Below are experts of layer 6 (counted from 0) of a mixture-of-experts language model. Rows are named router (the router's row for the expert), gate (a neuron's input weights, with its number), up (a neuron's input weights, with its number), down (a neuron's output weights, with its number) and show model dimensions 0-127. Each number is 500 + 50 x the weight over its row's rms, rounded and kept within 0 to 999. Numbers have three digits each.
After each expert's rows: a language model's description of what the expert responds to; "mostly gets" lists some tokens that are sent to it at least half of the time. This comes from a sample of Wikipedia text that the model never trained on.

# expert 9
router:536483530536549494590554478505429470529540415567466576534423543497472414464487492528472534484479421520553446530624566450484498425522520553499521481537481471443440462455509567514506494415578493460548485576500539500565446469419499451482496613485459431467568494589520511428547521455473609497443529393440505543520396493540499416529498452496473477526429577578512587446539550461450543456577
gate0:466497530510502534414469465505429543556463523437499499514497553516520535586400428583488436555452522504492456436487437514421583474508542600459500372525515563504446442538485456456497478456523588522434570542556555503449498573533478444507459564643491504411501528523433432439464560507536491490443546427430598515543510501582541482498444529479442463557522535470573552446574456573475462504440
up0:562463542472524508467570503513500591524486525423414527587581519480528475558493440502423464548477563462458523386448435514492486481551577546504527451551502495467375538472465542480493456486524480455468483539535463451493491553460578435485473502506478483396421486558417515513438625441455500566444621490466556510438508533536560461505553580455493456629469452474639507517491461535479476535546
down0:539529521543496459553572515498444433490453436535518524503437527562541473450494585416501483583553348421483438437525470522492504525465507478522609526459421561477536436392514533551520620502561551477490462505450495516441553405502480506444488401556413579530481462507578533550516517473505507422528447498537512552508466509403532503510485430508533592410438455531482526534522401539529493428552
gate1:389460430351573444451482490520509494463448416436484429490530526532465538472510481480518417389361525483419426494468506565430489522522457480529438438576535425512452539454519487466482516494597401574502595491507498534535519566377518525440461478535517551506540499488519502553418496443458397431478503487461526517547591461487536542469530429451508559463519525532492468488456478501470479572531
up1:442507451379585519434475469424578479426514457547520522606543488531440536429560513509552412428354496529458423487415497519505582479533500552450505422549471440579450553532444519449449496529576431532499545476487535507482447507431460497470514478552534506415523521529437546508412495416494460458452500434476453610467533434421571540540520541529511481463469494526459493482439430458475437541465
down1:550531546451527473485556494455480512537608495497516473397479510413590418514540487534587445558557474554498386394475434475476570466523521470479385555481516480485496509472519463516479475475486611454513475537478548466484581480415476544518518549462568500489455618511517480470536487519511380519475458487382443580475438431519527376478468512519459452477505526504464523377502565488510446442437
Description: Month names, day numbers, year starts like 19, and the to, and or comma linking them in dates, e.g. April 24 to May 6.
mostly gets: " July", " December", " September", " February", " November", " October"

# expert 25
router:530506514530495475472468512578530515448494570492456466472545475466491505475518537499539452485559521496448520410472526522546509439487567574578515433488495507483594477554447553443500482620441434540553545474541526513572550480510572506507505435545442517611503561499366567571592541462613448468492532538531489535490423385528434451575565539502554532522570415603501507513587572430530444529500
gate0:609392499489541508553485544472442368420613465585447487526561523523455582467493408466473521547460448481436535539484453491543433454466484497542394480521501501469504470473581464444450520535478548479512612549504504453581464557502386446439569537541475471500475583496394478502512499513445477494463470546592479430518447468484550405486528498498594569454551539508518449461573436511491521474488
up0:555402486452516579554556463367539400471483474508490443517574509476472449512474444457346530509503434522365504484448552592543536573452561484424489462540492520433539447434573514518530462583483484554461480497556494490488540589487465491509532571521441477481482647508534502489463472466541460510512519533513506546453483547444484442491511485484511634491544436480537541449463483437577477423529
down0:509513425558470531475492487564487501506551600542507480454510480537508547434506461595537572579528439464568511585527593527528476446582513523411503535505509426515572571516523541484578569421535493531467459492376534447451507547454489503446448432462528531514566371494573477456440535467484455511414599537520525498537443439531428475544566505505561515516551516520513542520577431444460379427452
gate1:507526503483449519543590441566549480392547484548423520490502488436530546480510434552470521474566490454561439525487436445463507568436543477523435424491386529453508503504600492517470551559403517443515575503562453507443548538487471401561561463473502452523490509537464481420436499425554472462457566400410479458538433467496482564469436552494476595441467458518507639544520500431460544444454
up1:368571499460509539530514366551481556446549485505456512560485476500504542492469541579507465454492526431506523607522515427482553594509522563438501458487443559460510534548534547497473509581531490401474445507497485558486553468506412439523573475563441504509537442491547442475431481413486474493547583498458419456533563463564521569565493537572543560511516556542567618576516449445427508475403
down1:509496416541426487459603509548368568577535490435468517465467489461515511436465567536569493437509383478531484442523532417492495440515483459490397469506523521506512550549504466551509412462461468434459528573405503486512544544521466474484589547588574515467535482519544497421452523445598440495484505534517473586513532520605543477553398420498492454512442521489522516578618556480481445549551
Description: Everyday nouns and noun endings such as life, time, school, power and death, plus plural s after nouns, in biographical prose.
mostly gets: " life", " power", " death", " education", " children", " water"

# expert 62
router:531577565464487510554477564460524590522377487437503443484516459421544618513454562589468525538447474545539431472466417464462457489564574526506554535470464536589542552554486495457395514535404525567584545536460492476480483466457536469516500534492546515535520561527509535473394492506460562585453519541491427436463457542554444515462389472493580524402564432430524448565544467484484489539534
gate0:512552499406499521571470534569578497563544525494580535581513521586442502458484429534443501518529482525456514477570560534437456452593578482450513471508492531524475592533497446465482477587577539509571454441482466456587455490539489523447590581544537437440520432579457434493494535443492575483608597492398584463502535547490555475493499429537581484466465434513533528441489424543544446455561
up0:506501415385428464496471506514538654545543520462551525510569585472425506574613466628450569514476490483543464476539499519475521459469548447515486451449553563486505430571493563503448475522474502578498446475480431545614488455496506537482455606485541473482455460530511450495526542474464589535439508458496583456469517535537633508542473459570447526469473507482504461516449437499533607586529
down0:453568536561439537468498530495468510475442442447551556497515561456436554547435515499469524516542511475438494585468509500490488489421428555525485407549610559589452491456519544511373465489528513468524469534448560486571588496512439482450473397573429484507541581417484459431468499475488495408541488472523463465506423546563512430587465566604539506558429514434453504573503550413527427473553
gate1:491537484501500518597492451526450576434470555510516502430513521518469585480570514431566417524544516359495508491538529469542612592530434475503528439426526550504541466480519521518365543522468398492490512566543535522389494541563524527522502532540452620444382557489517473457465499452496518539460528471608534551436550541452515526483523388562467530436507487514559469486534513563538422536508
up1:562472512517453492515449543442457398531511510469421522587499459524496601492616502467486426561486502479455487559533550513365445445438486541492460455580583551456547494590487409498526521554527493482456485535516545428511403462487480509510483539482438560415537561480456522496538465434409582486493497452547462534521442564497423566518548611439555509566543509449543564512499528586561574552544
down1:561485468522531392436481463482453545489498531454527520502544477535514451529429563514491523487459568500460555461535543478458498546495535511461552526376527485473477426418536562520488490502428460481531543482563547428516508469448450496418575496456438473527551546448529416446540443448489498529499555388490480497430509595645499512422553596463503562438534576525475543600566489518539383620476
Description: Past-tense and participle endings ed, d and ing on verbs, and whole reporting verbs like said, announced, wrote, such as succeed-ed, state-d.
mostly gets: " announced", " wrote", " said", " established", " published", " called"

# expert 37
router:481513504498477518457454451471487558520411524555472504557511400457497509484497539485544554537484555488565511488476546541382568517544492534457471577508551592557549527482484534420455542575538464503576613494537405521500495561467538527450554535490491485502430480442517473446500457466470541593508441471531429541423447517586456620478546491438606621453519534505499540577546411558529450426399
gate0:433490491516510534452439514489576486441419502456535558530522509613364409521487431444588508532463568537450443570618512519527508420473485521557421484536436454595491486425558546594488504528506496528540614416507506499451468496406483508573496475513507480526494465559529499430535499566378467519546374491559500558475531522494479550479478507471606445523464542440539505473469518529549482486446
up0:462388382450502421453491414497598506464441497543479439551508464526504442500523402483499425568441593553604465434496498512571532529485473406494542525459458646591484477491492444594487477462449460480495450482504444530531495484536498529551523477517514478491470589468531565473443526502524479548511487406503614538449522478527582524479514473583546436435465544469482463547552408430555527513458
down0:465508432459467499517475535538544592447457576596541495499352519427546518544440550468531464438474595497466433606497567527512469601534515476507510515509511452559541460501503537534479469442454499494490461538537545545575475554525583564426537442440470435523499429449486456490470579592468536444445351591485475513525510546419524515512475518458451493528473472532387513517493501489444465543381
gate1:491472594515407448550448543575522393445477494543426463461498494461476539533508466490520458549571590576515597513523445533569445604501529535547627589500516523551545389526540615487511459577490532550534522477521449495454493537481463456521580498479439480486517490548468574439471534500481549529483464513496456555477431525490515529464483470553490351499610538532614557449484447499455473465514
up1:429440473447586530482485552537499478355529493571418521489401460532500447567505486504439476612516428514453485513545492570478486386529518526482506550422489501497467417448454575518480522572594513532504405546495484546451578475489586483497556542524471579524488558569439488481510432470490360501480566424596490533461543551429578512570550470503539492492529492553483549488479485411466463517538
down1:613496434497515430498550528462440545377561510459474473465451485478544571589547464547453488490445472554484544554407575528555521458530526519487489490513462484555536499530478486495525438507520631537505537507411448607519570553363615577512527471516493481568552464514497406474462509537472444577586496447495477434489482489424530508511429555409434469518487498491434530516580481542458415503465
Description: Middle and final pieces of adjectives and adverbs, such as ult in difficult, ious in suspicious, il in similar.
mostly gets: " just", " well", " even", "ible"

# expert 6
router:462433449499543483444492509560501398505445478449532547421518357513451501518495524498569477475568574472571457483503468548554476549511585583564495526467466530443457453573500577401452543582478480521502499524433554556588596447477548502494429496509497479564528498475510507495476500524498412534549468515574417441495533479605519615551536461546603475507583453474528534503568431439542469538588
gate3:447519548463432428456469588513562496471473473498531537424496486494581463555454559480545452527500496528481559478497467526511518518492548410550469485479521472455427424549536412496549461507555482588505551491489522559450591437526497578503493497469531594415597554557471427503526623476426527560413437434523510535503498432556400386478421504561545443519470556494553453498486553443485564603438
up3:455568477502470392582474514577539576426446572504426495449463427553473472525453562523596569540593534527487393480490495480473501589505530456498541599552506502569452589513520471408564588504566453484489465471514521598524567490441546512492556511411469478475485448493450466516500524470588444504460503575467423493459455470454492485390449447417539427401555500537531518519471545551479484469524
down3:415439543501523519466414511463363467497472447416558428488444435524521539435542485473568563483492525515621409548501517490483493503551591476569458557469510461496505547505536486501501458542450602495537424525469561432480570457566505544512483469426491479558597462506494542476464390453581498456509476516450511522525600484616502530507641496496564485512445545459533454436426496541510487471423
gate4:475482531468510460523519430464533481470429448518455467510503500496483450440580525461475424463511505510496477478481416523464448512340476518522526508587537556526525530582542518450433364525571498495476515475537517463566513428544514495478483483401578529445494615528450492567473461522539572511474407527579528400519507492469544489497611562610491539461434554491476405467433433454503510423393
up4:506496471524516455504443509449434549496525486561495560456540615578529443487424536484567577459503438527457442402522552596501530536538556578519557485575446486472572387455545425474556546515420541548430556510592584459500509482429571478539534422481464491543425443528502520397539492480473545565511528545407539542502503510535482428514415562499534582522549480417525570465457426495473500536530
down4:635490476454554542438561561606578435580552414485462541420508558532466551557506514515591475512539492590547435473534473460466515542567408516526523465458448539484627544572549429498534547540496528550592465577497551439497510484447480517423517503458598523467481541569591468433526445569522482555490475498434546436502512493475527464467422431491545502465560513486481557506589478489468460468448
Description: Verb roots and mid-word verb pieces before endings like -ing, -ers, -ed, such as work, lead, read(ers), teach(ing).
mostly gets: " work", " lead", " develop", " research", " play", " support"

# expert 18
router:494536544488505479588502591532573555556468510435416543534462456520572460462511568485425517541451536471574545529554465451435500538489515495552512472550468591443600447483498561389492465537421485549569515561528560493465465493480457512475473552587532478467425600515486550425478481520552562576545532466562482483531426488508422477427413455557585567486465549406502506521594433482445532559417
gate1:531597554423444420443556541530457472475476527458487484505467498474466599474571597589440550520506468510478549514440457500526488509561387531452576499512493557431507486495514471437504493513543538444483515514509433427485475540512464541510445555607443527475466509571502456501482536555451534422478544492402520513443408489582425517482462482483516467490631579540611553507509531416405501371528
up1:452547487493475468525483577523510552529526451447515421374594511578426503522505553511478465470504424393385468363478461464471449491497556481417437485397498497418430504519555488452553526521585515496506436448528500444491497489452509574455449551433489562543526509615487451460429494594525468493551528467438450463450520456518513488523554532492550466386537548552479545477491436560470505590461
down1:424510450511575483502573400449537521492620526464475511503454457451498533481471508420462546521430466407530497561507512465504594484433440393536576489481511457477557512533460492454441447453500547554478499486452474531518544551462532451433497565551523482596520449419466596516504509562613507502405502479527456541425480598495452493458585531520472514561557493484531419502601608508530447445405
gate2:359498531546557522555498589587555469485535528497543532400540504461507460536520500485554507571581383568472517450467504522461477502511459489454460547523501525643489492561431569534484445465526413463477456445536503475550583519549472480504442560543514505521408476537531563451499463583514568451512536553434603519420485519458578531480441422345527532511477458509522471430565473498466532500474
up2:371502452521588546570494516576524520501456461509436497424487506536519463582511544454538581531582451542504501507564549430508478518467450498539475485542528531583513432555447516532519414508512484435502485416561475503550555561521444422529420435486441496532435553563592502391511418564550526415445490489481580464473493494506514524508443449413527568562523387405502470471572554517509604496487
down2:534446455525541511465482508586428428482565511486551514493500541520518377598435566490509462463505542440504510455506518531462533544495450539405421353456481478440463598497482575547548464513510571453479518491517486506467589510511476453415494562437473508537534457526454479432524504494481387577450555510453525510487512578570516466552473509568500524480541476576418531386428426495452430485629
Description: Commas and conjunctions that open a new clause in narrative prose, such as when, where, while, because, that, after.
mostly gets: " when", " where", " while", " because", " However", " before"

# expert 22
router:493436536494421517422453565418462508531553533440501434479497467500421522487455487498535460452484463528538460454564512541539508521463465561580611577446515529543592439514533493484425578540566536493451449503415439486609409393545499559544450564415481561556515459450531507403516521535441491507492426425540465433512541485513514538565455480557541616555603496468544440446513489485533472458548
gate0:539449446578568519423521424502583471525507496419541504512515452550486498540531458398496445536530388488508449503488459535530643457621479438503453497555521490513496523475492522443506492511433482498432474514584509537493518505475415489472411572463436547506503477535526444571536415459529572582504457517530568472505457548480451584415563585517443556457590451438451570542577507456444472492593
up0:558610413427494539565507532563465500505485470478534524553395569468516591508509464502513481502533535519484502460501463507527472585475593549560513420464493454480507519525478486560554381509442538525470446529438466545438515516591525577543490419453487506506491513551522546418377534497409489392427544472454450471533537415530552505447409489422565449438569472470514424480503563536383505503473
down0:552451550489523580529576478454415568503410589431430574492523537511511466537488612531487438465453526565538515479613420496474458424411603517536443491454550508496533435465536489470507460459459448500487473494434481521579457423480446484506554572606464492463527517523594521393530506452445499441578491521487555651495500501522522531509424480468433541504520405477455521570460482525489540526494
gate1:476562526464521512424462536520501419512498581507546537573465474459497548484497507474516442534448467472503437470447455477489531533485550499556524446376519526485472579518506529491562394527458527477439622504503545535591493501527613583536507411458504469507678487496486563470511458551526444444487425436527596507453524433535560419395545427502465470506448500584463588494561521469499559498551
up1:534453439496520426431530591500446595452510523462585497592543425509501513490445512450487544454350429558519521515541480440447493422485416421533518598522562451457504437599539558515497592481554429493571573478447524492509542516530521518454545484523517497539442468442499508561526476462509525458424496451562529437438444462475513577533401517479466603560536464549503518438436562504502520402499
down1:582589473451502568386538561564524533572468440464460508459518506506556545551549506441567519465463547559532468484573441485436407512467511548492540455483503590489446474543503455544470545554528482520491500429362563449592499578542524514570539436492428596477514469510424452445508499548545489532558553515434526501555473409486493481391477477505559448517496392551507619555440497466520545483460
Description: Short verbs like win, run, take, held and their pieces, mostly in sports and racing text, e.g. b(ro)ken, Ra(n)k.
mostly gets: " win", " take", " run", " took", " won", " held"

# expert 48
router:507498526531579453588550459479460455523559410509430542564446521536556438441463537527468510440453409490512460525599549442475519452521513548458527491560483458523420437486434574509588486436527522463529578566504473542548407453462519439476503536514420458447527463579507477465596515532513621555426478420425509561470423515527458439547462497484468459550488530576480563454531576408482563457579
gate0:456501514541551414537517515461525539596591548546566465480422424492542435482472528526409461520495563512473506553504447500609558493493543579581527538521441511381472510460536515484503560496501489512426435488481465500489534524384525506475476443465516527508370489479438563450525540470447466563450548570367508413511542420476508474479441450510506402480437577504458585439537472485598533547537
up0:483444547517416636523531487479500524508366498516364540525520492472497479458600511515534493603520499571474471523556479503509469424496542408518464449435468479551461470510490600539440491567549463584498503524528446575562526437567482522487494507582511465471524571474573517522562494595497492479497548404449501475517524438441484472502513489512408567526565508536380411475484547478496362519483
down0:514450440430550516534417467568376447507502536505514479566423534540482474487608481494521483554576496496496462483619434569478483512505433509497554463493481499517434452504521446544523441545491546504471476551562475508548582507505456492443518508511599412522373556479577532505426490522490469521563451480591406583540471480468480597479492512419528574577523513565427465645440525511510523557510
gate1:551510449568526532518573515544478617522543455518456531447542626492515569624523552529465498399508510557367503526564565537538530548478497456557540426596470530542487465502419509410419530449530438421511452598516511378495446492526454531517502439627504454495508519520471419540476494409478515537466528537480451512512441519523452563465520557501491545486549498505513529443505512538497602495563
up1:545512402532516577566520487499556593466541424469462529481485619500579555516533514523489454409605483565409502483594543519558541599528522520540550433577451473518455460486451540463458522554512415447554473528481530427490434514605475482472584419556551449442546530520523472465474552469498451562509513478439436583480437515509486534412501521460469577490467478599539504521567548598511516471543
down1:565564521519516477446526541427481531467560455369614440467521482451505388552549503463404530504445491419576583484441454616480500468431525511560483440472504526510505426509591455504528462484572558522570470437487561562417539494547533498514479475535511602501462536502463482537495454486520492470467540480557513560441506520477529546593546558480442593506590509612528583474536530539551505587515
Description: Month names, day numbers and year starts like 19 or 18 in dates, such as February 4, 7 June 2011, August 1962.
mostly gets: " July", " February", " September", " November", " December", " April"

# expert 20
router:487453486508436466491464598539564445474460470457523587536459527525503523475496364495468470478552528506483528511539500568483574501441534430457515437509554486489485604471579498581535527451430449537477432569389427512554483454426459552542611431506447446490533466409502558550516582482516514594515441416426550561473525482539564482400549480502423506488511487608438516477412462498441489524501
gate5:465509426568522525610479516498523602393444493616527560507482486470473467413450500472432536554568534457471545486613485492506483531469436508450408561421563459497499550468527429443522550522470519553499407488461504503509445622497432468511535511574443565466468389499570466444519527546462488422532556474543520523557455500462505508544425549524454471493516551472453473474572524475460455378591
up5:569448528519425489430522597496440616492692516473436483453435576528531499492491529565537516544563466597550535483586499498501432476514470553544542484520495461523488502468496546438489419554415536510533517518468451456554514436445442396516409570412552521600512476548483518492521451504472531506462531559532486523493563433570529411493547531445538463461507517483512516406464569540471475538416
down5:502490527538556510497458596472517528438503427493446458535489508531394477519566488477592502562445526533473583443494483532543381495506578477532438502523510534463448505515450494481520604520483528483549474554517472479522517480535416451497433512542517493588411449516392591478580472571519484431516437517481502459584473426374543624510447538554454515441405466470493616477545559528461554444536
gate6:510520482453491497519484489398554423440514447545507573462583545558375552525356494533556477583560550572452478491456462588465519494519561452578522526524611487520529437555514529493515539511551449554410541492480478551534466417489554596535569428497503536450509498471495484476594492551530527410473563510458567501458491519425545455537537554508428509434605474495561546556556537510552454545543
up6:526550485532554473436440463580506515471490484579560494489511505510527481515467525651524571464504554527502576436504489535558463481555399602497504451426439458494518441464475469464502516454418511482497559490407497556508471437429524426504375464545501480562465441564468434485553536434477566598528524461464515474540435602416569521477501511473563449531595471498465492546565587492470498405590
down6:534515466543433433463514513500443577472480472563424471504602575557514583454472456503473577419578530569578465511543518438499417455462552563543505594526489491501512612564401479463441572578470482445478569521509446478478430497447474486449476494536590511370448501461512449604573416556550495556490552479495436578578490519501431493516527519489557491551503569515507494518465539408490500458516
Description: Degree, minute and second marks in map coordinates, plus unit and math tokens such as km, ^{2}, subscripts and measurement parentheses.
mostly gets: "°", "″", "′", " km", "^{2}", "_{"

# expert 21
router:524511417391479551539456531553493481549495540449553493435452540412431588548542532469438471502463536484484540487567488561534525456560465454514485461399532482481618489443616529418532483423446550522577518498557539504459423481425562579469436510517546518455447567464506500473534401493578549485506604544496513414495469461513538444478414438537552552541433465532432427538536488441493496555563
gate1:529489454381555545380612458514497462550546448484559491548404612477507508507492510486525405483497517514507404630542464515475487422451471445509498525445466499558537546425509489486515457508525418377544461476433426533472510462423487530493500482470600571496599514464508476439555490513518458422534490462406458551529500441465569517429487459560504504513460507540544490420475482399515430556485
up1:427521512549418457513415550539426504486517515565521464519513521444471407523500458461543513417530533462472574430483501457512527495499452576461594451436558417463528454553477466570553493490491528481521590548446438403533552509488541541534558553463471424503448389529420422574460500448585465544563534491430569535473522485551477437521406535459492432572511459512495635570515523569512582515513
down1:435480556558506517451472507526553479455472432459460571510547499430523490428495520546541490425507530598608520507577463409494474545520461517523472577544500520543479476530526549551423619514492493521538449552448538570519535522625430366544519441418487538550572447479458463548574392507494536470560468538580423511578466539492464419431529518536466598521518469464471549544537534530501495409510
gate2:474534396458482497458585461518483540521457527516439487480527503479464524593473551518542466441498532460504543533501369559455433548604463445441428510481551499515503507617436585504484493420541490497545545487486493536475469412459509628474395487546469352499560488506459475512468461563461514494481454541514547485463465484563599452490482577506474447495609578572469572469461495421438547493553
up2:503528531480541436372459545568476411525558468478486432459493468517576462477550558406485493590380425568574555611479469433531517426489482467419589506505454522548516508507558565436491546469467470488436524434517515476526473537489503510467570528493467532570569580539517521485517467536467498468424490552422442482434395499461452469440490508427413500511511409560557594491500552436432505528535
down2:464502570536496654556454508486489479487532483562467466562432511606464545525461444478536504532513462519587440420455495495510464486542505462597524493476532561479503508560423452503555517519615516429446407510429463486437657487533455513491535480480563447570430402507541466539491430485506502499483516494468505515455354484525596536533476561477480481588598505427532521554456490572481512483472
Description: Function words after a verb or noun phrase, mostly to and and, plus or, would, could, into, e.g. converted to Islam.
mostly gets: " to", " could", " would", " and", " into", " or"

# expert 23
router:524576586510510511515533568406509496533501500474527511549443401445467450485498530544417412529440428552476561520554437523557522531544530471569522477431429463566581496441519626462403507510424418532549527562536500486419427524470501432548526474460532535520533610534537526467451442522480476528458545422526547460454524427570407457377532478483538474560450551533484524526507426489468526521590
gate0:456519479471593475515504484579550526449437500430594440481578523473550447548530567529458591582529508505488520571432567461598487606540536481501564531481465557481502484504538443507419495525478482546540472491540505473527511527504456533468557448473548501473664524577462527469462429505507457514455447516437497538475386593464492473419481551484449497482473461514419529577460563465424392608444
up0:568454463532354661445458504507486457460476499497464533516371480503508556454524519484455536524457472523528527445524493547479521467378459472485517468519545563432553520474509456517550591589581394526484565488438466524505515462514531433557449499426474420485455500449436549562601544515480472505512539436540504540515520404458487603527534503524504453522526494501495494407550463546437555410416
down0:541567575494546550445560529461557528540492512540481485468509448481493483579472497547466507433468492422518538540499466516457435567500575435441509512502507449467454433517531571540446575511448590413448532558498488479525574545468582430475490414550539408602443461450486522460543588651555544544485438472542505421463454570587546533521477531455449537434459514582529490469491565538488435564592
gate1:430522437461415462561511402368552592488526562532450393557450456500408491513568516542527476390514435544430480513447505499518490525455485586419530528511482419575559396555463464359508533489490603532509529433513390491429499535537479438560450433533470489465555547522459583483486548563514486522489449495558504470464438501511476486469488506445452527524488535527486504447483531542521553523568
up1:447426514469434462470450449555457547574404423495427492514435660511523569532499538524354577446450449548511474331508549471495530571535487451473537441537482564461474512510443474522370486470480478553501482442489387438496487510553543534461491461416483521480515537544456468535447522480499445520453456519505584462521566484462528514451593479499525493564519533564492505513512561459422505501487
down1:561431455487513503496535507484558517495467525465514577497454470500391491558556491464494491425551542513529453460477488568574477516460486424527589467448533521482462488549468482475422483524508493368543630373531454584472565478559573445493559530599453507520525473429465519478444523495566504427462462543530455583554481526550472495382412451577572531539570454479535566591517476496471413458477
Description: Prepositions following a verb or participle, marking place, agent or time, such as located at, owned by, during, through.
mostly gets: " through", " during", " from", " at", " around", " between"

# expert 35
router:524531618539497538618496483548466473442456478533399436388527515409561471435459497471458541609510515492530483468478479535546502446477413503503464594576535493456472439441480565574513572507504463571500561435423602515481464548491463561506468517519513499556579533637470412491567541489470487432492495550428431519510445526514442583534461581501461531491459437459553487524515579467547513460508
gate0:523517452454506483491447466517506575472498504453425540498514503466589582536481544520456437437579507482507480532490489551359540543560422508560508547437497528475543516564526431534497493542434386442543450484510538570521399497472527524434396574471447513504522458571439496480480562489564516508488513454513533566443545522513435541493368430455580505534408451564515561480517474337504521493577
up0:448552576463484455528473435479480581405481497479447370495509370473543570522568531572515565528472487482474474499436517479531596503557415584538593542417535504450437545535453464470510555509522425513468427482501530524500401549561471453472460447454520531503502509515423606522428564514502468457528439469479519527534492412536427563497444504601536517548472407463498550560473614535471489491498
down0:477518474497493490449512448533445416504540521483471478491446436489546554441486428574540498485507574539481434411515490531455487489499546609500480431530472510527601573648566601534424415407534522453474511524502430562614452556539480500508465553477444488479539516540564455493492484476488493499497576452474526488529471501558454537534531467437650508487425442546560506520574418491371494517437
gate1:511542486503575468522540456431443528656488470438521466577538548506516539472517416486521460547616555436583443510479466513507456572544477499502469508398538541446502488436552545572562485530509485494460441471422560552514474491435460465570475555476481514561422438492561443479390470475475489436501428592488629439465524457595507506471514558457570455487564564536506449503529450462476464415554
up1:501437537541528468452567533500565431521490550527426473521460478510523578464576571559433538417548506479474563543541455520433582465536519448436431556520371524489457534502516503479481517579482468528571627488540612559509450489398509526381451552480457561478489504539498546540533498476489451469537560466498504415526538503509387489477478509411505442459587493549509468407497500530485539363483
down1:496490517469563454491460526497470601476582439513567533504457434544413520544574521421499429470474454444539463574531497484473467510598456583472421553378499551532419505499579545486516440510456442554453448463501491609572518420396474441542549464425400550559497526404537563427488478493482518475478521577536550557451546473581505485539532504393539483475518466470513490497478587470561491527457
Description: Given names and their pieces before a surname, often in sports rosters and tables, e.g. Robert, David, Kristian, Tobias, Pavel.
mostly gets: " Robert", " David", " Michael", " William", " John", " Henry"

# expert 54
router:557526471511509566507423471498495461543434563423523535477529584474457542515504455413489513485521444486403527551419462544538476376557390525492475511510517444469472559518498486415515479533442486544477459464556531553535465427551537563396505545486611487531442488475464430577450502434568424545539487512478498441469455483627459568557501612478572537467614454482503495461521570519518470442421
gate1:386515476611545459593516423473581502495536525628568458528445479446596423528424467434478536495470584484497549478479426555553488500485496493445585510512470505456513535546514477526468479623535477522512580531585536533522512502535561570508554547527524588483558508519426421572569480450452434538503481515582519477454528500470527541521476544412456405468554540492575541517502404444551506456535
up1:451512439503544503444491493479497363497544470588547558563545556503557529535499417513524528469424496493421406508520540581582523546506645532556523485494519502465576486495412414477461439525514512564507473498544542484436496484513540598553497482522536577433521480437502493539531653536488506602492402611513491485506451520420510505458450496523550469454537496525568518469510457453493471456624
down1:451561435503494456520453455517579581477618505538514507523475614452491520462511504531522504456499501467429520456479532493477445578440472562437572405470546398544569557547541493509566516467504521494527455500415480518517502595557496494545516477446522586543572462518464462458455431463507493582532495563518462549490582577552464524592489388554500576607501493562447514495551441542599384508540
gate2:559480564478515551546508497536546421526510527460448455409466495494564478397399422486531526504494561461518469479559527506432527460584513519484545560498474568529489552474523520533512570426413441475480457463466403491501584409533497474473471494592517477442416590439467369460598492469471522431505581594505407475436572495462539513501509453544510503482461517403471583519577542540511555465435
up2:537565455563458480532495563457575555517448475573450489427461509426512522558547446557498600630515468442450469445473513536493507432570554516532507454488560513528555402616376502501522476500477528395572456502497424517462444505470560467502489627576519518457504478518594495490529490545541568502489479459472443470542562579402436460484532521491516542487497500473471571477527456428556598500426
down2:554515496454456472516496455652561487506508493563509444530485477454526617519537473500483543582495486461441545537427538514568482544489419583491482504633476452484454538531532403553466466553445577435586495514466463420505451380442526467496510453532506549540435504546462431458548514575412546409546445600509533530498550520517438563538459479544537483536397470417450457460532507508507543503461
Description: Middle and ending pieces of common Latinate words, such as asymm-et-rical, im-port-ant, techn-ic-ians, Sci-ence.
mostly gets: " gene", "lect", "write"

# expert 47
router:491510430578583487517546469433469566509453563493566593522453404588560526495576471468465559572479578576571525518471517521444515517476568450489527425477495518445569501426475558459472520448377474440493452509567510444435468583534522430398525581595500416479448491472518455559485522480445574510494545542476517504536501545517483539460552441481447561462515465452530475469407520530499561452628
gate0:487452492424459490589508510362451504481407420473460486506504462511531452576494486482509479481479388598565462473457501513476491485435454589519552577553544519497547519448581494478490510523527423546539519496529544478405450561433500557539384503543503561534610433544482478526537531416446570528555471513458526524484564489495541391385529557575578437404516501475497536535526562527508463544471
up0:563584508466423411543558561470535569477433516518447440500494532476476458513496506461484488581527460533563497461530508507511566494437476502488504494475507480496575446405518517553501469519541399384521572515567490425388531534488514454465427455459430500541665548515470465472563561452407587473483497539560475501592572463409471439571441502450416465531538537425522467542499501472483448552442
down0:454541532561457537463483531457483554431657512544501553544492494430497578513554597463517600421485507413504547493493568463590529507474452520542497543538494390560476451470542468600466620444529560342558559491533495473482526540441524492427503498605496511542562560580460425511580491533547540496516533490542405457502524570485454537545500539522487446467491515430494489541539523523537500503494
gate1:460531609411513425466490565480507491567483506435528630519461453500539449557480456471440527568541628576504425527479436509521499499424464516499487572544498535572447424559508475529442539480560470524488541515584587540578500500572508480515440511548506467515502558599445552425458452601503601451508582426495505497474470529506455435471489461523446516527523560557605494419463497421551456463487
up1:585518416581533485499501488536553442581558412478546498528535532564508469475513516568455451435583458475539498556494529507559421559529480468400468504532495571499543564462608493521499493571460550523480444504477453516442404539505499504432480578484553557596577531434598533519563513429429513567508565490532548444426487411500501529414559459504500544497501548509488510494373448553554555471394
down1:505547412532612514607430447435487520442471483509505477514495444486408545401462484560483488424515478502429412398477496578514478444569535533469597546551528393392479413503501454504430446512508502495451547481500491500567455482516535566433525492461512576488634473464537519483500543570455493399499447531554575513536498478546461416538564468459530517464567514564482552527506503405510474559509
Description: Capital first letters or words opening a sentence, paragraph or parenthesis, such as On, In, After, F of From, acronyms like ACTH.
mostly gets: "On", "In", " On", "After"